config.toml
n_layer = 13
d_model = 384
n_experts = 32
experts_per_token = 4
d_expert = 96
d_shared_expert = 0
activation = "tanh_gelu"
moe_layers = [1, 2, 3, 4, 5, 6, 7, 8, 9, 10, 11, 12]
router_score = "softmax"
normalize_top_k = true
routed_scale = 2.5
balance_loss = 0.00504
balance_bias = false
router_bias = true
init_std_router = 0.0256
lr_router = 0.000735
vocab_size = 6076
norm = "layernorm"
norm_eps = 1e-05
tie_embeddings = true
optimizer = "adamw"
lr = 0.000769
beta1 = 0.95
beta2 = 0.98
grad_clip = 1.0
batch_tokens = [16384, 32768, 65536, 131072]
seq_len = 512
train_tokens = 304300000
steps = 6140
dataset = "wikipedia_en"
Below are experts of layer 4 (counted from 0) of a mixture-of-experts language model. Rows are named router (the router's row for the expert), up (a neuron's input weights, with its number), down (a neuron's output weights, with its number) and show model dimensions 192-255. Each number is 50 + 12 x the weight over its row's rms, rounded and kept within 0 to 99.
After each expert's rows: "comes after" lists some tokens at least twice as common just before its tokens as in all text. This comes from a sample of Wikipedia text that the model never trained on. Tokens count by the router's weight.

# expert 8
router:46 54 41 49 56 55 40 53 56 65 46 45 53 49 59 61 50 53 65 55 53 62 37 39 54 63 67 46 48 28 65 42 45 36 64 55 43 61 58 59 56 30 49 66 52 46 43 42 43 51 51 61 46 53 50 40 19 60 40 23 44 28 54 40
up0:47 60 65 61 37 32 58 59 56 58 39 53 52 49 47 49 38 61 46 62 53 54 42 69 64 49 63 44 40 40 53 44 67 56 37 39 23 73 45 55 40 43 65 63 53 42 54 26 57 55 58 47 44 72 39 51 34 58 47 49 72 64 38 53
down0:58 42 53 36 46 43 64 58 43 63 58 48 40 69 45 59 43 37 37 50 54 66 57 19 46 51 57 44 62 39 67 48 60 50 69 46 58 47 52 64 46 73 46 43 54 61 62 42 46 40 50 66 44 44 54 67 55 43 46 50 34 50 34 53
comes after: " |", ",", ".", "-", ":", " of"

# expert 17
router:53 43 62 62 38 42 54 41 47 45 55 50 48 52 65 58 47 51 63 23 39 53 48 58 60 63 31 38 35 27 55 53 34 49 40 48 66 42 52 36 45 70 43 63 33 50 28 42 41 46 35 53 47 64 42 51 48 59 57 31 50 41 36 32
up0:36 54 32 54 51 53 65 58 39 43 60 57 49 40 36 59 46 47 44 33 66 63 33 46 51 53 64 59 64 69 61 47 68 55 43 46 61 53 45 56 41 44 31 77 63 55 67 50 12 35 25 63 42 29 49 47 49 46 54 56 78 44 72 36
down0:54 50 35 45 74 62 57 54 46 48 59 52 48 47 61 43 45 62 40 63 46 67 46 54 47 40 68 47 39 54 15 47 64 56 32 49 53 59 54 18 48 44 41 54 54 47 19 54 32 69 67 59 77 40 42 57 50 42 62 58 64 66 52 40
comes after: " |", " K", " S", " N", "S", " T"

# expert 18
router:44 45 32 61 60 50 69 56 71 39 47 63 58 51 57 30 54 67 61 60 65 59 28 42 36 30 41 55 51 51 33 45 61 47 67 44 35 79 34 52 65 46 45 64 55 69 39 46 42 55 46 42 51 60 52 33 68 44 27 55 53 33 73 72
up0:33 38 37 44 49 52 58 49 54 51 53 43 64 47 73 48 48 61 45 31 36 68 45 38 43 43 58 36 56 12 67 48 48 33 43 59 42 44 37 52 72 42 66 53 69 50 37 56 50 46 39 52 56 58 46 46 37 46 59 44 20 64 61 57
down0:60 50 48 45 32 64 43 51 76 36 75 43 57 44 72 55 36 55 70 57 50 44 44 30 61 21 56 39 43 54 57 49 55 42 41 49 56 52 46 51 57 50 44 52 47 57 64 47 52 58 76 39 41 53 37 61 54 67 53 53 32 30 55 43
comes after: "-", " \"", " (", " s", " as", " un"

# expert 27
router:42 59 58 42 47 58 52 30 31 44 62 52 34 29 55 72 51 56 17 49 66 44 47 56 44 42 44 47 58 52 38 37 44 55 50 52 55 56 54 21 37 54 18 32 28 57 73 57 72 60 51 64 60 51 50 58 49 45 80 71 49 53 50 53
up0:36 50 46 56 62 51 36 53 37 52 53 34 58 40 48 51 46 46 61 36 47 41 38 47 56 53 33 34 54 54 69 75 56 55 45 57 40 53 47 54 48 35 51 49 56 41 49 40 35 23 56 78 57 49 34 68 48 66 41 59 65 41 67 53
down0:52 50 56 53 40 77 52 59 56 60 53 43 48 55 45 42 53 42 43 69 46 57 69 41 28 40 19 38 51 48 44 46 59 46 50 62 38 52 44 54 35 39 52 65 38 48 44 52 41 43 45 31 63 44 28 67 50 46 53 27 52 61 44 27
comes after: " ", ")", "%", " 0", "1", " —"

# expert 19
router:59 37 42 47 52 27 46 60 62 67 58 37 33 54 27 59 49 50 31 39 49 42 37 29 39 42 49 43 53 42 62 53 48 37 66 63 64 56 53 57 53 22 50 40 53 43 56 53 51 48 47 53 59 48 57 55 67 34 42 61 50 65 55 43
up0:28 27 54 41 25 32 43 84 45 49 40 42 49 82 46 52 49 43 58 51 25 43 46 53 40 45 33 26 42 48 65 75 32 54 43 52 36 38 49 46 65 50 57 54 49 44 40 41 31 50 41 41 68 48 65 45 39 60 33 41 29 55 56 37
down0:54 49 37 49 36 41 74 46 53 60 59 52 52 46 51 39 50 48 39 38 49 48 44 59 49 55 53 52 55 54 24 49 53 36 76 43 43 50 36 47 41 51 33 55 45 62 61 66 65 49 47 66 35 50 25 50 47 50 56 59 41 75 45 39
comes after: " |", "ed", "ing", " on", "ated", "s"

# expert 23
router:31 57 54 34 57 51 51 51 30 58 63 68 37 63 55 36 48 38 43 46 38 34 53 44 64 63 46 69 38 72 41 48 60 73 43 31 69 75 47 30 60 35 68 37 46 40 34 56 41 60 43 59 60 45 48 40 41 58 43 34 49 49 42 62
up0:58 51 49 48 41 63 49 46 53 58 49 53 46 78 40 56 27 33 48 68 55 56 44 39 54 43 61 52 40 52 63 63 40 25 72 55 60 55 39 61 43 45 46 59 47 57 51 45 23 56 44 39 38 26 30 44 56 61 51 47 47 52 45 29
down0:56 57 53 55 73 35 42 41 49 47 56 57 51 43 45 61 45 46 42 53 35 36 35 60 24 59 49 49 51 34 49 48 17 50 88 29 54 45 58 64 52 45 32 40 45 68 50 46 41 68 27 38 29 36 65 40 54 64 49 55 43 40 49 72
comes after: "\n", " ", " (", "-", "|", ":"

# expert 28
router:67 51 53 39 81 66 59 42 33 51 73 69 54 53 50 43 46 30 67 59 56 44 55 64 54 49 58 39 35 56 55 59 42 50 36 50 64 44 33 32 50 74 61 64 51 62 41 58 68 38 60 32 43 64 47 33 43 65 59 48 42 28 53 32
up0:70 45 51 63 42 38 44 38 43 59 38 44 52 54 59 54 44 47 38 49 37 36 77 55 38 40 52 37 34 29 64 47 40 45 57 45 30 17 44 63 57 52 49 57 34 72 48 37 49 63 49 49 45 57 53 52 48 61 70 64 30 69 49 33
down0:46 51 63 34 59 42 40 65 57 51 35 40 31 69 27 60 58 53 56 45 31 51 23 53 50 61 37 35 24 36 45 49 28 71 56 40 55 45 63 50 59 57 63 54 36 37 58 73 64 39 41 49 60 59 46 40 46 62 31 48 52 47 49 32
comes after: " M", " P", " L", " D", " B", " G"

# expert 11
router:55 46 39 35 68 42 44 59 59 50 51 53 46 55 40 59 55 75 19 48 59 31 49 63 51 52 30 39 56 73 57 53 35 65 45 48 61 34 56 45 46 59 46 33 47 56 38 58 21 68 54 42 49 52 59 41 53 59 60 50 48 44 63 25
up0:48 50 39 70 57 38 54 59 36 44 45 49 64 69 58 35 57 41 49 51 39 52 62 46 55 31 73 44 24 51 37 45 57 45 60 51 47 48 28 40 69 29 46 57 41 62 47 50 49 45 56 56 51 66 59 42 51 68 49 59 69 33 39 64
down0:43 17 55 57 59 57 64 55 36 46 57 21 36 49 43 46 35 60 37 26 60 58 46 56 44 65 56 43 53 55 37 39 68 41 56 50 52 56 50 52 62 47 41 52 53 26 44 74 29 43 42 62 53 51 53 31 40 29 30 77 37 68 54 55
comes after: ".", "–", " 3", " 2", " 18", " 4"

# expert 15
router:31 83 61 52 62 52 53 42 49 39 67 65 40 47 56 43 58 62 60 49 59 61 49 27 36 64 48 45 65 42 63 34 62 41 56 55 57 58 50 73 36 38 40 42 60 34 41 35 46 63 55 53 45 43 45 45 46 51 43 47 56 36 39 49
up0:45 62 45 66 53 32 44 54 22 53 38 39 73 25 59 36 41 57 43 41 60 35 57 45 58 42 45 55 42 42 67 53 33 47 49 62 42 38 29 71 58 44 40 47 58 65 54 51 48 49 56 57 65 27 58 66 50 63 46 44 72 76 52 61
down0:65 42 50 62 24 50 43 49 43 54 50 52 51 40 49 37 44 56 76 42 41 55 38 69 35 59 46 39 72 39 57 50 53 60 63 29 55 44 61 53 49 36 69 48 54 48 38 57 57 68 54 74 49 55 46 52 42 49 40 42 42 44 31 47
comes after: " of", " in", " the", " for", " with", " to"

# expert 22
router:57 52 63 46 56 33 42 41 33 65 58 44 45 38 44 54 48 55 53 72 59 47 71 44 40 48 53 40 60 37 66 48 62 37 51 53 63 32 45 70 60 58 65 45 49 56 51 51 30 38 42 44 58 61 62 42 66 55 63 51 47 38 59 57
up0:31 68 42 62 52 61 53 59 43 50 49 60 53 38 54 22 44 62 34 25 48 61 46 63 63 43 53 57 53 48 34 33 60 67 37 43 75 58 65 53 45 48 43 61 63 55 52 53 83 58 38 42 44 58 48 39 25 47 42 37 47 51 37 42
down0:47 49 45 41 52 36 40 26 59 49 58 25 51 45 55 51 49 80 52 49 38 42 57 43 54 45 10 51 30 67 42 58 63 56 28 14 56 59 81 47 58 35 34 59 40 55 30 40 62 60 74 45 32 39 38 54 67 55 54 45 49 52 58 45
comes after: ".", "\n", " \"", " (", " and", " that"

# expert 12
router:61 50 42 28 51 50 57 31 41 45 64 44 37 53 31 51 51 65 09 36 51 48 70 46 57 64 56 16 31 35 49 46 34 55 59 57 35 54 57 57 58 35 68 31 45 68 56 72 58 56 48 76 51 41 62 41 45 51 71 54 86 60 45 51
up0:54 45 78 45 62 39 42 50 44 39 70 56 35 52 54 32 50 47 52 73 58 72 44 44 49 39 41 35 53 50 56 57 57 70 30 46 49 38 46 65 27 53 47 60 68 54 47 51 61 46 57 44 47 30 45 73 46 41 46 41 62 62 50 34
down0:51 51 56 27 40 51 46 43 54 64 54 45 46 28 80 50 19 67 62 50 54 39 50 37 67 59 56 76 52 48 44 47 44 47 70 76 67 49 51 21 43 33 44 63 22 52 48 54 35 56 69 36 46 52 51 37 50 54 41 43 58 39 60 61
comes after: ",", ")", "s", "),", "\"", " It"

# expert 13
router:68 49 44 83 42 40 36 49 63 43 35 63 64 44 60 31 60 69 59 37 48 49 77 40 56 64 50 30 44 47 40 44 61 37 41 58 39 46 56 47 69 65 54 52 47 71 62 20 68 49 38 42 47 57 61 22 54 55 51 45 59 38 46 56
up0:65 49 29 71 25 33 50 37 46 26 49 37 55 63 37 44 50 40 48 48 50 51 36 38 44 56 49 46 39 40 53 60 62 40 46 54 51 79 56 79 54 47 64 50 41 53 69 51 46 58 48 61 40 41 45 61 57 43 43 50 56 52 45 52
down0:57 42 39 33 27 38 32 54 48 76 32 55 07 44 63 50 56 58 46 50 51 58 43 41 37 51 45 67 42 28 49 38 40 30 47 49 24 71 43 55 64 41 60 53 63 53 48 44 54 42 76 63 47 53 46 46 56 41 68 61 55 60 40 36
comes after: " |", "–", " 0", "u", " Y", " L"

# expert 10
router:55 41 54 60 47 38 54 63 43 56 48 54 58 57 62 52 67 56 26 33 63 97 55 39 22 52 52 46 50 35 34 35 63 63 64 46 53 56 60 72 44 45 61 44 66 47 48 67 38 46 63 47 45 36 60 52 24 42 61 52 57 53 58 57
up0:36 60 42 51 49 45 46 52 33 55 48 57 44 63 64 47 31 37 47 40 33 11 72 53 55 59 49 35 59 44 49 46 61 36 41 53 52 45 64 64 59 50 62 58 56 52 39 69 47 42 63 33 55 73 30 34 59 77 48 55 52 49 45 45
down0:51 67 58 48 44 52 74 67 37 23 55 38 51 62 41 48 39 50 49 47 62 44 50 54 47 32 55 28 53 62 62 45 58 53 45 76 50 49 73 38 37 30 49 43 56 61 49 51 44 43 19 72 39 55 53 35 57 48 17 69 49 62 62 63
comes after: " the", " of", " is", " a", " and", " was"

# expert 0
router:57 50 61 59 42 42 55 64 47 38 76 71 56 32 51 41 44 44 34 63 44 48 70 62 37 72 55 43 35 59 49 40 53 42 46 79 35 56 49 70 52 37 53 51 62 62 50 66 44 46 38 29 46 39 34 49 58 42 42 52 46 36 36 64
up0:49 34 22 64 45 58 36 58 53 52 46 36 50 55 52 64 52 36 46 38 47 57 64 38 41 37 80 35 55 74 55 61 93 34 78 83 29 59 42 77 26 34 44 54 57 53 54 30 56 39 36 67 32 48 60 39 69 54 49 46 52 32 56 54
down0:46 47 47 31 65 57 54 39 64 52 36 43 38 49 72 36 34 27 44 44 42 62 72 61 33 63 68 31 50 57 47 51 44 44 48 59 39 34 54 48 32 49 62 65 33 43 49 50 40 59 47 72 52 51 54 41 53 54 34 26 49 57 49 50
comes after: " in", " the", " to", " In", " was", "In"

# expert 7
router:34 61 57 57 39 33 61 64 60 57 62 58 47 65 51 56 44 42 47 40 57 45 73 50 31 38 42 61 50 49 65 54 53 37 47 52 33 32 51 49 55 32 47 74 56 55 58 56 68 51 44 36 42 40 28 60 47 38 46 22 54 45 36 74
up0:61 41 81 11 57 26 55 53 55 45 61 54 59 50 60 58 48 64 47 46 43 65 61 47 49 43 25 58 55 32 60 50 35 26 49 44 45 53 27 52 61 72 59 59 38 64 60 39 60 41 42 49 52 70 63 48 35 68 47 65 42 73 51 56
down0:49 54 38 37 45 48 58 67 63 56 57 48 48 49 38 74 44 44 59 45 43 60 56 51 32 45 44 72 51 50 47 49 47 54 54 53 45 62 40 56 25 61 49 45 50 67 46 30 74 52 53 50 49 58 64 37 43 50 48 54 21 58 28 31
comes after: " the", " a", "'s", " The", " his", " an"